Weights of a small mixture-of-experts language model, trained from scratch on English Wikipedia.
Size: width 128, vocabulary 4096.
Training: a variant of Adam for the experts, 828M tokens, 3160 steps.
Below are experts of layer 5 (counted from 0) of a mixture-of-experts language model. Rows are named router (the router's row for the expert), up (a neuron's input weights, with its number) and show model dimensions 0-127. Each number is 128 + 32 x the weight over its row's rms, rounded and kept within 0 to 255. Numbers have three digits each.
After each expert's rows: a language model's description of what the expert responds to. This comes from a sample of Wikipedia text that the model never trained on.

# expert 5
router:109108066047156143091134090093164129133087161131122102091094133089130104106090116089148066153106052165146149124120157141162078096130119084102117118124124093149145166114138125115199110132097158172145128137063139124137126182126143123117101106111137119112078123147122121109162139100145184160091154165104124153067172132094157098128125157212085118143114187122066187138073162149156163201150
up0:144119163070051143071133093139128129104103052135085128104159111151146146137118141060125146101147117142157129065143135111120132145114146150127147152136129055130131135122133164054129186112073083091107104137131146142121171140166161099193108074115102098144127191124091126107172124148144149108093189056110168211201114095147095148145103086141146145121147159165124147124101123099152107191139
up1:129098102113164075129116128119123193140115163134123136107155135131182163116090128042154159081096141140103117122124119123157104146193176146127152132102153110129134111139171107139155208123170119059129117133101141094173163128192115109131144132102159120083120144153186137139151142116141232131064092186140159154098118089099171087134220152150180157156145078114175147117139149094162149130113
up2:092099153116107149164184100157131177141159111135113184146130153161187068188140100136159145171119138128123141115169155077135144151178154124102156170161110096178096095109140070134096170108075154190109096101093070085175138118111178110201118141134060136146097116115122165111138124105094151143124118115078166137111123085147179165182202094137149111130106103109131105066161144119191116135127
up3:168079102088138113098148105149126141159101171161157170159118114123103127132149142116138114171128088132050060071123152095143106167195111150109111106162153100142094126189139158169131104139152136103155132094123145129180153135159126199178100199124138213155099183084142111125094169124118133135102125159136149134057105098119111158135060114138139161089134148156141110069141185049089108145121
up4:120135104106178139095147083050092164117144125145148155147115124145135126190072135096171103140116156138083107149137099168181076179134105050134145106130135084120096131194155132162143174154076099142185162133101164111126149130126159101149083154144137107108113158111140088101049141171114170151082056124138126148124092117159156106140102177153145160134173144167091155117148146136182155038119
What it handles: Clause-linking prepositions. Prepositions and conjunctions joining a following clause or gerund, mostly in biographies, such as by, after, before, until, since, when.

# expert 42
router:096162139174124145120086110160073112141136100162130190104166053144102111118148080136099145066090127162125111122165108170177131177121176122108167117171088069107059137131124134080100128119136125137062184119158064086092117111158150087095160114184122103165175158080135143108136133137170126088107127211078170121138109123162141122162090159127164104129163138148166074113154098153131128140175
up0:139124050116197097130112157097130150162133104153136166202140089108113128137082129150108137120129179105129129156164103175126145126146154108101145118128148131108101123176121109107083171147140188185086141103137134072155130103134161133123110157063131162087117076140136132166108174138152112094123129149153204105126086098130088129174053097131076148083163146030131181158072125167128173164102
up1:125136108122200156165179192133142146171172110145134094147136110135051118144081124079159128082115167145129140081109137136050123158156151135126172086129088101142119094115103135138174126165135102115191181100158094092092156119150072167164152136088168139201165160098148058144122160091107145145073099127101178126121054101151139131107110141128072146149140149057166116137111139116151101139108
up2:186157091145143162108132084153119139128162151161151084174136143095133087098128082106156189125136147054072181175155122088136124125171121160121157140110160114146085143116161139099212183178151099125115144096125133129121125093114106141177090117136064156095149160070176107124125107127146158148077038193133101125134063122151087134167119118095127131151134119122179073108179155157169154130129
up3:155140121133085098138202103088115150109123125079129126126118123162115151209129120129154150133118144069180137115107147097107099104152063131119115125184147147137127162163130119047101137086126084101156173146131146076134118136186143200149145152156171095150173152163162170165151133113137102106150116102105160191063138105147111058081122118105130149146137125118081111079181106144075077209151
up4:121152099090099053129190141117135123109140102142183104147090147108088181120127133103103046090075095132117110131102094074138111109145162138137172100167171087143106119106105182125091109147103163142085166117142113058130132128135094122122119181132096115127107164105182149182116106130124156147091120102142149123076198153133158165141184109184127164116103236180115058147148136149112110137127
What it handles: Word starts after numbers. First letters of common lowercase words after numbers or articles, especially units and directions, such as m(iles), ro(oms), s(outheast), km^{2}.

# expert 49
router:132119074088164091154137058118043154188161100144167174151060142198063125118078165094147160072082145147073120097103158136083079124117168144081147125137105106151072136134124124102087148127120143127147142105083174074141095147153142117178097148100105146174134091150148097126114119116098122163104161121117123170121152130152101178120171144134153131153132162113118185127150104043177117130141
up0:165175108115153170171140144125149112168120072092151191168131100173139130117138133128120098128119124162080142175124120107137095131147113130105165052113131158108137131087056163122112195203075161095157040082091112117119145131128191115094081145108182111145129152089118126171145143160092142138116119101117104080104131170169155067130096055112113091071165110121148113094117137139094157087158
up1:140186177123090143068141131161077155095137078117083139148163115160136162143145150019154154176149115181070101088136111122155086168127116166161105182091107092164159122085181142115132064105158095165140146128157136122146098127150171141086079129083126147144156153177142157105166119090135172039121115097135077143077120120171114130089126109095149127135134155140121160092145128120156087130082
up2:135156112076159106163126045111132145174112076156157099139146139117183118177129149069145179098107145104131083148133098109148163064116133071085133135117116168112099137164107121122128195135141178119109115061105072116106092099177121181116173116141103179141141135118070097118114124114169140152079064133184117135210142134118143087130060102143111103132105125122122094172181142175125145149079
up3:111078103147132174167138164118116145164193138109116092124097124161168186110068119087108179156120111152073038217138133142111135118110169091081101141175128162122151168143086122095108139113092128141131122099068095112092090154137119125152094117102143102148122143122062163135176138151025145143103119110084090115087160158122146076112152148068136116118117084151176130119161104151153099134094
up4:140084100194118142151104161223148102108168153055085032120155107137151082070124133117147137163144121141083116098124160078137091098147127155123108121173128144163120165113152136129169097096072143096100189097103125064159147099116184159080142108127122152146120099095137132128179100099155166140088134136111167180086096222148150166095094160125114131153151135132137125122161149108160141117091
What it handles: Prepositions after nouns. Prepositions right after a noun or verb, above all of, as in crew of, different from, re-equipped with, attention to.

# expert 33
router:095102188129083176123160147149084137152109067145124129208168094137152141167080153101110146160185100117137162151133058142082135150104090162130124083163147137151096109191117194088133142063137118185167111096104076120127155113093101102113162143120145137141180189180102156094155114146156113116103163080156120124150123080135135151129098104147101161080097116075089166177088107148157124132178
up0:098088107097133159135147084085078129180185084132144153152138070130101110141081072123055128091086151156097100149126118112097102156095201112149117184159136122151086118170158126159147117125151147176168164119093127127121144167176166063151146202162122159128133141072196126141112128083144140135069146136154166149108150101144146150130105105073195162111159127112138146078102150143164167174166
up1:130097110125078091100143084138085144127137113029156110140120166147110109117123166086093163167129195171124122141149110149068121127119101139055143184183110107131119137122104145176072163100135114102078160110158119103109144123101162150196151162098106153173135156148166137105215158183120154099085056168091118111098172148167124168102165125161135168134134171088159127160143122117170129163123
up2:121124120125175087122108087073119132134049135118158098140150083099173088140131113110092109115035097133136153110177101167117110148121163115005138112084102127115144113143165091145110139121160134140149078149148181120152076139151152084126153119157093104098098184106116159174148167069136157112110098117121174148054149162098160157103167152097066141135170140090100107124150095116125098084148
up3:089133129125139138157224124146076133158156125092197123161122078187179078170141129094154120143095122093074077142163130153148076062119089091111111138074143154145178127183082110086086078138155128124117112104089155118179132132175119123100141111150121128084160142096114113103126165104157155129135067072151135153096102160121130136181106155158139119141144182130172148134089145111189103120199
up4:144145136110173104144143119107108124105139094126141110121138102176181129174116118155113157098112112153112084086166105165095144149137145160054115141155113137113145131113053128134170150105178219092102110133140188068156137115127182133169088112154126126123154187115193095156186131130109161100088111122150181222085103146073093145093154116121095164162116162151144093136107170158197120170133
What it handles: Chemical and math notation. Symbols within chemical formulas, InChI strings, units and coordinates, such as subscript _{, slashes in g/mol, and opening parentheses.

# expert 38
router:129142102135167110081120083157102200105120128052109103174082134121096119140096096140128150094067163161145142138120152152096089082155180161151106154112120163169096115157108120084102104142067100119091071104116082136157090063147139159113132118167099159103123183128155123167158116129056121163142128086153098111106163066161136105151138124138144138168202156151130154183193147135105190167095
up0:152064110113136110091106070163076144134101102143127089147167132171106154124084130090115036154068120092134153099144145132204154157130124175067154091132132133150076069153114104128105167092094159168085154169183146072164154143131122134123155141096043062134131125157096168152151116131098165161097139139135125088129100092176148106138120167157086140121146103104152125110105139139188107160081
up1:102146125095176076117139091087114140098092126095105177131152134117133141145155131049089102141140057046044150156113083161136127170104077065140122089102138148113111147129163066136166127100161096132155131135120174098098080132106105130106161109112143171191163108071105146117128065137140118147143116133131170106070149140123115105172101178136163120098111133124097065078108168135198133133162
up2:098108107132131167102175159152155164162166105109084145142109111192045086151104098076179120108137109160111108154135122123241145119140095114122148121151126172095107122101175138131147144111159062121175109123121151138142135164094105174194099096173091113157113163077092129151156063095118153165099139121171145093169134128158154137079071154147134125144124075137147083151185139121159104083172
up3:147112077143140131188141120110116172134078159114172130158045122146096111127125162152154107150144105139144123155117141157063164129178134128156140158129112122162189109113126082035174121125109117153153119140133158169187082078146173147098104153136102170099052123172184201134080051150128129096096116116109110118145129076161152126132161061059150112091117133160133146126147122105149160123164
up4:115129158085188180160213103170081094088120134118135143143119104081122099110132093145108172093119084156095118115130089140137146145194108068120142103105094082125112127120092145109089101136120095186161115108141138123117127148153140133125145132144146168178122104071113118188073176147162100037067148087157140157177118138148188108122156160156146144156150032123141115081182153142124122144094
What it handles: Adjective-forming stems. Mid-word pieces and adjectives ending in -al, -il, -ent, -ion, e.g. stabilize, physical, triangular, plus whole words like major, public.

# expert 57
router:145116156175130189086168122057088106112146050165135123130095155119151108185116058108102146151097122132124096099108129150146104155124106084068177174151162188116167075135114079125148152102169136130120087088103170111110113094147179144124059130113130176092113132107142104173115121100092191137100110135159126157166170085143116204088185185115160123140169100144103130126179151125153108129126
up0:135124130133075145098105141140080073108096083160105068160160119103131123118138105136124131042161161126157125110130066049169145099146081154117107123166131143162150130180119136066138155165118095096037151117171132120119106167123087122199157141137148071161189119098132154159174102123133110216158122164133149109109128117143097106124116118179145142141084130108122150148200138160109123198112
up1:188116130118101055061129067111076146097194115150174172138158107062076119103104091103110156146123130111123098186128123117118119151114163121121113097122119184090160096137078152087136157125144111149081124082143160111110140131178185178076124090136135133061126087152193106115078124131146082153105145144144128174158102121140201143208187155084130139163115123122130148124132120116172152119107
up2:135200164132122138146165120106130134151158176072142190111101119136058088136136127085115122146183160177148161153159175146122174122130104093176148142126148095187167119062099133126123106098146161112190185120181159155110118172136110071098148088116035145104108157153110178144201110090162125138101113148139140092105132186159130149176128121101153156131151138144181155176109101142147162168129
up3:077089124145124152132151104168116148136118094122178110164131120087103140164090202044059102141138150128134140141133150168127091118098131166090084124162196122135118103121073100082089155104148083157140108084174149118132126115100127070145115135143088143109117160131156147092065049099146075145112127191150133137115151151168176077150106110135151145076120133066127161112059127067182126138140
up4:136107075093116131156120112133113098179129127078152155215129124094160073155093141103148153174125142142195161108129133165127107145113093121192081157194103135121160188174127177149117109124128024107110072178097097111130143069122130155143141102130123131138139195115144169118156074153086144138126123142148116126069129103131148157137084147115149157119111181152147171125159094151223113149115
What it handles: Determiners. Articles, demonstratives and possessives starting noun phrases, mostly the, also a, an, this, his, their, each (each other).

# expert 27
router:193149125132076175110162152148154144123197158172073149108144125138133133143110148086056113099180118121181107177109155131073153115121069152137120153106101082110167087111187137098133106150122084092133135166126157110133103185193153154066119070142107126171087132112157162119108170142145152193113152128106095119087187108164153141103157191144115141138137155080123128121056159147090160158142
up6:128128164116153064098132122112124167156137069086119157142140110131156127137094126142026113118136148190172171097117151136128079177174146147132137136139145112095126123153155091111114199110163108203148117135092120117137143074105177135116120097147105177167087076147152125117118080175123188138081093105074139151115152096177127153180175140084121127101203175118129086125110152121165170184164
up7:135070135062128165153139120141068160172154124059106125176116111116126111111094157113091157127118136124088152111154081120151104155108113082134137171124143093103138107147128128144089138108193070184178158113140094120126114168052166126122147146181119158146087090132136175102123137163086147195118188118072139183089169078134156169154154160081154132107139174163104095103125170165130139171196
up8:125110121118138156165150097133103176157098096145091140157130111150166109167105124092158133192163099067155155097130143097070140173120160123149171136221191133109086129112137165111096070148063109115118167108116152146181141150118112112168128121157095107155164135087149094102150069159127171121122115077075116120151147151141130179041124145178145170108050145128124142167167114110072114078113
up9:149161210132119093121190139083144144152145132116108105195163131115127159104147105122132167072062171190106091115144090131183111055150112117089203073088116115080115079101139141111081224120142137146075131099127152109176151166100083133147098133122142097104111175111137178131131171155089162138081132130122140123127116141126108146128130057109194171140101128131149116136117150102167148105135
up10:163101111137126043118148134130081174094149133117066114135101085174060141126092101119117158080128111095104109110133146093165148159146190084109188113160130135145151073192119122087111151116096182166074128128124177102077113106121095098072130101088097088098137111109140158125146137178136171141162108081093179130126115082126126019095134175139116156079161125111146152141109126090106129141097
What it handles: Table cells, score lines. Pipes between numbers in sports tables, plus indented line breaks and slashes in match scorer lines and career statistics.

# expert 60
router:149091106078164139165120058118135176142181184178123136124066176084062153103121142157171085142129123137153162088114170133074118131174104085087169124153112087165181139080164097116083107155150180125189155126152153093170124170154101058110088138107137059151074143135145106114131061122136128170108162129099133152133124116146085145157141140146153136102115171144137162108091118086181148116112
up0:146109133090130170197091146038135131171094228110161132117093167108131109184125121120169142139095168081099071109127117143092105109145143063124094115111140123116130155117142127124109101093120165205185105117132113099154104080110170095115073145141158115172112112104101078129163106125131150104105093086090084122110098135149129128150124104123125127073138105192132068079111199088102107105177
up1:114130127119111208090141063122125129151184121062142133171145116107192113146065141086118149183135095171110183140131136156106118078098062143137086130141143109145163106115148153129154128087120136133122103056148091097138136117054148101104119142115099127107206146129082139122119100122095171139088176086107137170052182168179134067128105136065118161124093103148148154128097123144152079110136
up2:139128148139127108061115160137102086167140131141153147127112068120135120143108110149110192122127123147107103085156115143158119120149158065087194129123168167166089097156137093131194168108124095100144150119159087144103112089091094129097098108154161184100152070077088150147179175204154104105110148082118203089156122158145184148128116099087172130072144129151171082165152146187117164164147
up3:155140097140141162118189160162081147150103122093100153221119120098104107153054086106055137127121095112102124112181136068151119143170121130123132182157117122092102128124068087099111102127152065177116172086114075082174164095104107161135178101143125142143153130111137152173127150181101167128124115105108152170125145156140130124148134121122129196154080078143181152083147207168127153130155
up4:149116199100141107077147090076136194150112103092130163165131127118110137142122113164193140146086160120135137208130092151120130141137103129120098112146156130164121076129065088130110099119186133122117139118162164129152122116152066214124149178193117187079113166063130149150082208074164108143070158141108131136156125184127136134139167117177105126145113131146137187177138162130109118107124
What it handles: Prepositions after nouns. Prepositions in, of, from, during, between following a noun or verb in biographies, such as Mayor of, born in, During.

# expert 50
router:116113103124151134121080138143159131114143168171119133075119103106130129110174101145115202131178099202152125120187108131139157180125064106143123160202100108065118154159132140129108128056114187110081191109179126172114155207080127131161103083163149105092097120112097135126122139171199100076155126126084163172128172177118118117096097165162114105123134136140125133079163108107138161150163
up0:146153106170135106125131130160080188098158093150075169138133082124091051163138130100141122158165145105143092162114139129149080142129143107171120177211093103168102083144154113148081112121125099182092168158123055147165181092095083108153120127144125154136120143176155126214056116120154117160102128135156187117150132138159176105118128093146111142145133116189166142055109131086164154148137
up1:152132065142121151090186071116102150126141141170118183099141084142114086126147129166101144171164065074106118138163134105167157147181132097060144121101163145151085122155085071128148188125117077109120144123066143075153151146193076123113137081100160191121157148095153121129144161175132149100127058109117171219081130156132159153134165111125132150071109122132130102114105121123147117104167
up2:121103095142175149181156131079162139097142200089154114159118140117091088113152118123079138114128132188142127107155125101091063120178132051160123171121152091122145141098130105074101109149122142131091133177125052151149135156170173135138114067103157158180092108101146194138082091068122133104147091130108172096116052132082110108141141107132129116165193105152164134127106119124083129148048
up3:137119109146141074103117108174117139143177127090157165122121123089123106105108135079028162097157138151106095101092079067159155175112089141128138135157135086177153141115132138090097171131122087225128153116112134094145141136156103137185110152122071141110214133096119145148181029137106148141138156154140122165152132113162121203123177123102135147137125135110091093130201111096125099156138
up4:121117104166085066103108191106109121086103138137140121134139085134165128137140171109040104190142096145129077096178104105048113091166104135154147123131166116172122071162194154112152098136094146208169146053109131095139089160078120099179149129169128121160098134125120177104110144114128112162081172102076129152085152153106130172136111146134074148124156104103167153119130186122144130107151
What it handles: Word-initial prefix pieces. Opening pieces of split words such as con, re, se, de, co, pre, e.g. constituency, reforms, seat, convened, co-operative.

# expert 48
router:090206169171071135099151070156102114162081099098087146130131115129128168180112160122113135105159144063124142087131085086144171129127192143137144165114149122132080113151052183085107151077141037092176075062110100138116171115160099093147111172184116097115115139139118178142144118172112125103121163093097144059076108134131111112120123106106184131134121142118125114169151144117121137139152
up0:175108124119114096115081103145070071093125101139135119120147186112134144092143114114143102143125070123093155029167144142113181145126113127099117188135164190150135129081133098080102162137126113137124112119114110138157225142110088156151086130145134158136139085172104089153172081127089173123117151096113212107089150140164117140107139174117093061142101134118142141100145159086149050179159
up1:121137096101102174096116089113082154140141110121134192103122115167129109146127110119065132160151120067096073105139091146065104118159134086138181144137136155144158104112137142113162143145134131133135115149153126151172145142149165172118164127113125080137099114091125099103191183173090155074127174089124141199061070130176083136093189107084054094167187124085135088152134136182156078135140
up2:106154135123170143099129082166094128123087101109131190158094115142131076167121031100141106116155140092107165188122114099152182098165085137054146070143137121130198140116144069168161152146129113136144104167098126101123173121138108146111085120110133101128075156088109157122147157118049124132098177165075136114123102098172153192132080111087077148187151124120081128136103130161137093079119
up3:115156150126117134125143121086072112116114133061157176151111068083090141135093128158115102128093090182135171134117125065105138189140130078079138168135147113132115141112107111048129104193102132159150201098138117103165159124158097138125098154081137159148087176040108146129083118092148126137097067106160172140145112118096172160173110131082139156095168190109127108177162098158164142169124
up4:116120112171110091155175109116089202105161146092167163229132135155114132122132113132103154174057117079103134173152124173098137129165139129093223126134102131098114076149123156083138181157110112130216122112110147104163228166166104134156175117161148111086108154106110123149128146126128104137100106148136130133140122123121096118123180109172142151107103183110093163142157115178159071144132
What it handles: Infobox field labels. Pieces of infobox field labels and technical words, such as Species:, L-ic-ense plates, Pl-at-inum certifications, Lab-els, Vehicle reg.

# expert 10
router:131099129123180080100108118098146117126168075169129137104152113103188155136107057175142081145117189149076135114141110187184100100150118144089164116228095139102097156116115131134114112135095154085162100095155113110164142099183071093148111132174131145140078090076089132109160109078175158101097116111094126122127141181123119149161123160085165135095135135095204131194130119154127175095137
up0:140116118084173177090156171171113143115117171111087098152108157096188149130165149077093164177167135159116121102187060091105099135129159117142137119125184116116079102096195087126127084131138131172145133100162137061176150159170112117148144098126137150168117105143107104130127155102139249129090155124115117186130170141142089123143115085144119142090126110112155136069126063163088100098091
up1:109063175119199139085189111112124145057142068144127102147137159123104102077135096123134152120091067139161173163105077142173132109188205161124128132168128118109102151124117145086177164147190162121158135097129175161127155119157127128116145093097181138119125123100111111164088162166109118145162082157136150114202070082140123152083179105140179165084136096121134176126094131113131092115087
up2:119140143111168123180104138158113132094134094092157123192105143168081162180105044135132140157106153084106084105103166155145127129192159077162137121219106150111169124100205103101144139109091152121098142141155090143134188112115150106134139131068180095121088131117132061145172161152115164128154122172079122121071078122108134151123107142116117149152169101088181106109091163149140185122076
up3:109158053125143094133060100116120157156162138155087097126064096132133096179089102162159088166130108079165119076146136174150156149126131167086117164135117132088118106122117133119158146114063159138104140160121127091144142200060130118201127089141141156126154100130143108193064139112117168171102114129111105110165144160166122094126096102181105103106067076085128074145094156095156144096068
up4:136055135119106085157129106130091180092108081175164080157141164121120160150091054154163104089143135111121131183173126111104089090146110125089160209181147107122112147128042150124127100090128115163134101125157157104130106097096156122090143141107126093163110168073107204108107190139115161155169143093132106151075132053166143144106100089080120166097133105126099125170106145116165109156122
What it handles: Latinate word-initial stems. Word-initial stems of Latinate words after articles or possessives, such as rem(orse), eff(ect), sp, comp, def, and lone pieces like l(aboratory).

# expert 43
router:101125134153111151151104137103115149144142095043120180090097151096131067186144098051121089101170163118120100132129147137052136121122144128163183109139110145119136144132150152120136134112081127095164109127135125117129165146103086170195111049074092177104113154149153150123160136136078188152114102172152114119143165126157150152089129120174159120174109174147150135093203126121208059164099
up0:141092100144174120124205118107147124062167139135126136097151151141110052178112169118149115111058091181096128155143143124076107155145145082108135157135124132096152133131066123204076094176093177126113102124077092117129155134151196143047066134110119122090139110149115095139125108084097108143100052142123113116130182153151151042096124151134142141096108131125173127132140098087148145091120
up1:099132135134100099120162128141086176150155129175163153136125117135113109124121107094095111119157163076128161099147077201105146106123120149099106169157138155164104120148187120191169123119110115123095114116106109097147150071091141094121135126098133108121153198158131169143105125227135203080104143144160167128076110094181126130114078069133139156097073198115149101076135142197168093185113
up2:117118140090118144122172129084099180163069111141112123134146132135062093121131147096106134187167148096127129071143086134058142126094103146136083190116135174164127117122130135121167118125078123164115097142130111101179099100101176135096163136122112112097092065046160144108167090159140139159076143148105119133148122115156161168095103158132077131168141082139147188109051113209068182131162
up3:158100125123148071164126109118119133153044103117105129124125114190151155102125136124153114108130081127089160144128099117163114191157119165128120143080131067182141126100184150119160103060139142129112150123133114120137148145124123080115117133101120149196182084150164115144053115165088140093128144111143107090159069098165089128109019142110074117123141103165159161182083138058140074088100
up4:139120097118188096161210119167079151052148070116102188134133122138102088192121072110128134073174119190059094132144091160138139170135113103127125128126099104126144093083117125066137105131103054153085118135105147119098137125121102149109139146123123109101081162158150138155147147129138136046135108141126160106095103193176145072124071116153084122104128138087149148130132156142114090204117
What it handles: Copulas and auxiliaries. Forms of be and have and linking verbs after the subject, such as was, is, were, been, remained, not.

# expert 17
router:162099104142151122063124143167143107089126126174188106135098132120175068108138145155123092168139135081159122157118127136070111100165143086099137092099100159055093134137075097132057133088141106115125151104097117148115193132095103190158152120158115180138169096142096137128103147057103105105096150129060096110114152136118093188131202112151138135137103121095095119203204125130127157075122
up0:167129120137062150064160089114131153099141104074105153112099118120141166115105120123081137172164124151140184166201098142163114143117131104058139159121130090110145120131082096124100036097173141131165083176141102128142144132076116111124140071140203121094168141109156138139137058168161098146111098104131147120158161142143144159116080134084106148101093105067109185097164148100195120170164
up1:151072162114081134152161131106104141114128144139126163144065063174118034126117155130152131134133189161151162116142140160076148104172107126126160205135141080114119118157138087130099195114142128168138110147128129107159141174054167143117146144129170150118143105105160118204168063123182123117111103100052149132068168157150151149130190125159136144146122176136138107104166171117122118115193
up2:147183088176185061197110133150135136129145073140113149133086091194047135128062123146158121098200143107146173129118102141135096112161146130146166134113147161120150107131121105110128182150099127127087113166105144082166173144161139075105098124115149139158135124150157168144131126102098160186145106137162135101110155091167158109067127066146179163143164173146119117185072126152162115141203
up3:138141156148136165113144134121098112099132111146120149128114049137050168110100124116114149057148190130173142073105124125083162226163145138094175097155149133171097078215091093119069137111139133129145139151192143102213128155166105139075126132090122109151129122128175138148131166157121184156064142152104140124145169115131121124139135153107135212133116127079155137155107172150112126126133
up4:160189114092124154064108131118081132094139123098150124137088108159098093127124124150118099033109186091107132058167168131170134127197078118084108061137142164138129092153072103092109102083137120114175155126092111138152177148125098160130158095158123151113097093123121162135111186087122074172099112105196176159121127055143081137152136140125097169086126153119085147120131153088100111127100
What it handles: Election table pipes. Pipe cells and party words in election result tables, such as |, Labour, Conservative, Turnout, votes, Labour hold.

# expert 52
router:111104103115153135189131166104117167144160149073151172117061119123072112118124117115105113100162138171098103164121168140088064108155172112141134149096161113141155151083060137135149117168161160111159097112152108131167149174133144133166119092106087147135072079136160138108092073092070142112145094159128107111134124066158100109084156169133198143182183096146157154104114127022150091109139
up0:133113076146056149141125126133194054135142150132172064114139124096164129185073129137136135154131155063109162077131059068130118178184129084089145121156112180078112134051179113144169127147134170115100143152091113117097147098097141109130121106119147144154082134104147121151151104110121155127138105092152129097081167137078187088136121086110077160147145134071116167091104159125155164079100
up1:128123133146124142109161172086118141144146143114121141125131100116132150178115145131088175179178055193137153102158112129107106101151086118127094124113134164108194114103057145103153064157131088172125130133155138206148093158081126131065171103089081044122105071106091161147178151114128158165117149157124138159122113156097085078188084133103128083127108178158173174099104090135102124135158
up2:132089165113112133083082117078045112174092117102140120112115131141196093149166153160165161179118120134100141155147107175138081106116106048124096114088160119109120108129127174052136088110139145147118110093077124138117117154185058156139103139124064119133082101067161103122122173108148111145141158129155106156123106125086116144131074120128107086134189137138140134085083200180087135072091
up3:153104217177156139143130136044156128143164175115151125137098145126123218122120134144077117083182114082113151100129128125169162159183085148096103160141109156104128150094095115114113092189124145108113147094127099143144217130146111105127128131151134123149117183100149179108133159094121121155183172154109168120114119140101146135173108003122115138121132145098131137138204131157124169154114
up4:076118168153155185113084161178124143146127146118153133165106057096120125136122181083087194147108087133159134160115159088118167095168185108123133082097151191081135120081124114127153158127154134181113194110136185143095112149203099120098174111127127078118164100108144176137132083190111150144139190124173097146147117134140080123138072100135142200147098099131138131163101148136086172117144
What it handles: Past and -ing verbs. Main verbs in narrative and biography, especially past tense and -ing forms after subjects, such as took, had, making, scored, appeared.

# expert 11
router:140078152107132063116114063138129118069099178097086123187119104105147141168126163101108083082121123122167146185135152089161146143152134151143128154130107095116149117120042152146161087177078095102115058090094134106191071146099110124129184147118105126167144097015114136165131146119122172176120093118135138145103106132093129157172130107125172116143102137135112095123213106122103132136165
up0:145094210149148124113155093137133174133178172030143102157126104151127150141178117084058129117160128141116115089135140121082158094127124070112160127141102155090143132129115144088103144114146144125156098102140152137140159142039201184146138115162125162097100185167135151149133082112147175090119083104091132124164099123169112139147149198118112125128100073127130160114156179078132118192192
up1:131161083141151115133201117134044132112183170091121217163124121128129110095084137127152122156124176079153077123130170171126118105154109166145145161147149086149215105156161105137174132089176131131133126119151141095111109100127060117210167107069077151164170106157115176114111115165156124107102116119128150157178137164112156138105131108147132204103169127145116167174151110113177123110133
up2:165079138127165094132122128056153109147096106119187127131162169149148124158060123128209102116167108166188144089164117134120148159140093082111139109167156135100126095099145152093159113104174088120169135120132078117106139234095104169084128128168190136091121108131149132141076118057158090071121106096103142164082127125177101174076096131139070134151132114143127107145169158093129121137154
up3:105123191128111065165101161148091123123153090163113153066120108120166106096127138095112103199119187103168140078117127170103102137116096101175130132156136110107155125087066124105152137049138155163101151150100170130158148185064194198140123112090106094110101172134122117085082100121148170163108081164116144133109158130137191095091105184107161108100107083149087183096139131133128109136158
up4:158154088147155115128222137070126193130120130121153153185082175129102145114070138122131102071084149116149088124162127090087163130165156121101128081094131101122160102109095125100196132105133147131095113091183129126098135093154110103098158111170123174130192195070117075115156148128092112136088132147133189151116113151140142191116094068139127151130149077130139133133200102165132063103144
What it handles: Mid-word Latinate fragments. Word-internal pieces in the middle of longer words and foreign names, such as ig in Religion, Immigration, ess in Tennessee.

# expert 55
router:098130176137142184122159150140110143092076179095082094170125117159119165121136144078141147167066125167142119066126118110118124114155176101111134146135195178183130141141196098156133105174089125122075098123094168165149113098090184166141132120113160125180135125143139174143107178088092134157095148089136136188134194117082114151125175081085149180136138076162153071122110105097109156175157
up0:069098161105169143072059056104122107108125117122141118129108141140102150144134102170152119115101140182126158123169135100087070153155120065035149106126189155171163159129115134123148098107099118146122103084121140114148118183148125123169142144167172104105108069105095126139191113172154144103127121084101178133105161097093134173143116139078139174081128138168130068135134111025141110097153
up1:158101107087106099185146074088155115097139119113129153103151143094108124115109152165090162091144139213073151192132138053153192141172129131100128093109146110105176156104090080090155138156179113144189127133125158117115138171198170155094119106145119116105148065078128139136089124174143112112076081102127165171119154103151184144102095145161194142075115136072098138140129113159138108159116
up2:165114064142163118123202134084135168126110112120147113124098057103104072145117127165095070111137108120111145103140104187108095101237156104075130135110123151063137096096100136121205109147097150138133127142158103117116173146146130119115156141117166191110141114085119042126113194096072134136085069142151147172161106104117129132131101122136145156086159175118131145067119143133122076129155
up3:085159121184154132099125158125115139130137082106151153139139158119169121128137083096040132087119130110045116104144109114094076158093141082096144089107131121134056153162129160110181123126176151125138128115208122121104145149101149113092127092134082151148092171115164164122075114156140147089098141119086137152099122026171137137131111104065178113177144121124176138130138093125119138058205
up4:133106163138102146193099148097090191066138110167142164175109102219159129144139125110175114086072146149113222108128091127055084157145114106170141158167186092148100104150159165110134102138118136179136099117134116099158137177111139166156177116186156084110157120110111156161170111080104176126122115106101131131127145118102147093110146167154106147087147151111170124099196143068116152112128
What it handles: Nationality and occupation. Nationality adjectives and occupations in the opening line of biographies, such as G-reek basketball player, Roman-ian footballer, American politician.

# expert 58
router:125149187088152145065081109121099160083113107092149129091123134155113160146120131088066126135128119119118075154136093144098072086115103085084096185095154060120078167221154148167127129161089117106118130109166092162107108116068176135096131180145136121200125098095105118149067138178127110113153157164116149097127165164096156140072139091126103168157157125154086153139098146152129092182135
up0:106063085182085163062162059091084116138155110127117080134093107072113109184118088156061112181096182127121096070114092108138084166110107116092167120149183109188119092113152133142115120142139127160100147093159141137156196081086124130147100146120100079140087139109114195151111147126108167163053123130098157163175137135129098125119156134117109156119166117174145144086106143087115174113119
up1:149067107083173110116168097114130126125111159061179123178112154089095077162120070105133157136115199098122142141147130098169080176157108086108208178138141138155131093098087106088144157155111133153160141104095177077147163171093141119101120115119081133130100159122167124136175135114112165150071106126067173169139088082135107110111113135151145160105171117094119108085198156067176134138137
up2:123104094098133110122169118146110147105144125115104099163130133158078138199046092068096133086151137131093188137181132140169107151173118081084201152155127129096138113173072110083134185110131126131124132121146130086154167129138135116164138106107095106160087105088128121139129088097086190118099131104100204154105068066172090133161129165172193130109153126120169127096138163062145116119168
up3:138111108097160128122111147055108158092056099098100101153122127140134136185138061126125110118097078135091165097158101164091070145179113076100170073127102097106109136139083121109206137169097137127086111084130131127138134125141138091109100118152167136151077128078100147184207186095129129111062104094062139131110073101125127173159158152164165153122164145131184129097154166132148159135116
up4:168156164147196168118147160050108132079111117113104077146135113110133091129120135102119155144089197155123157149150125128112086166152188096104144130118199099151142081142104158125074134133140093107097105132105204126139187134132102127197125126120113110111069134081162119096132126166080138146124122068117115244094095159114132150145164119151118135149112104134137124118111157126123040132064
What it handles: Family and body nouns. Short common nouns after possessives or articles, mainly kinship and body words like son, wife, mother, half-sister, head, and colours like red.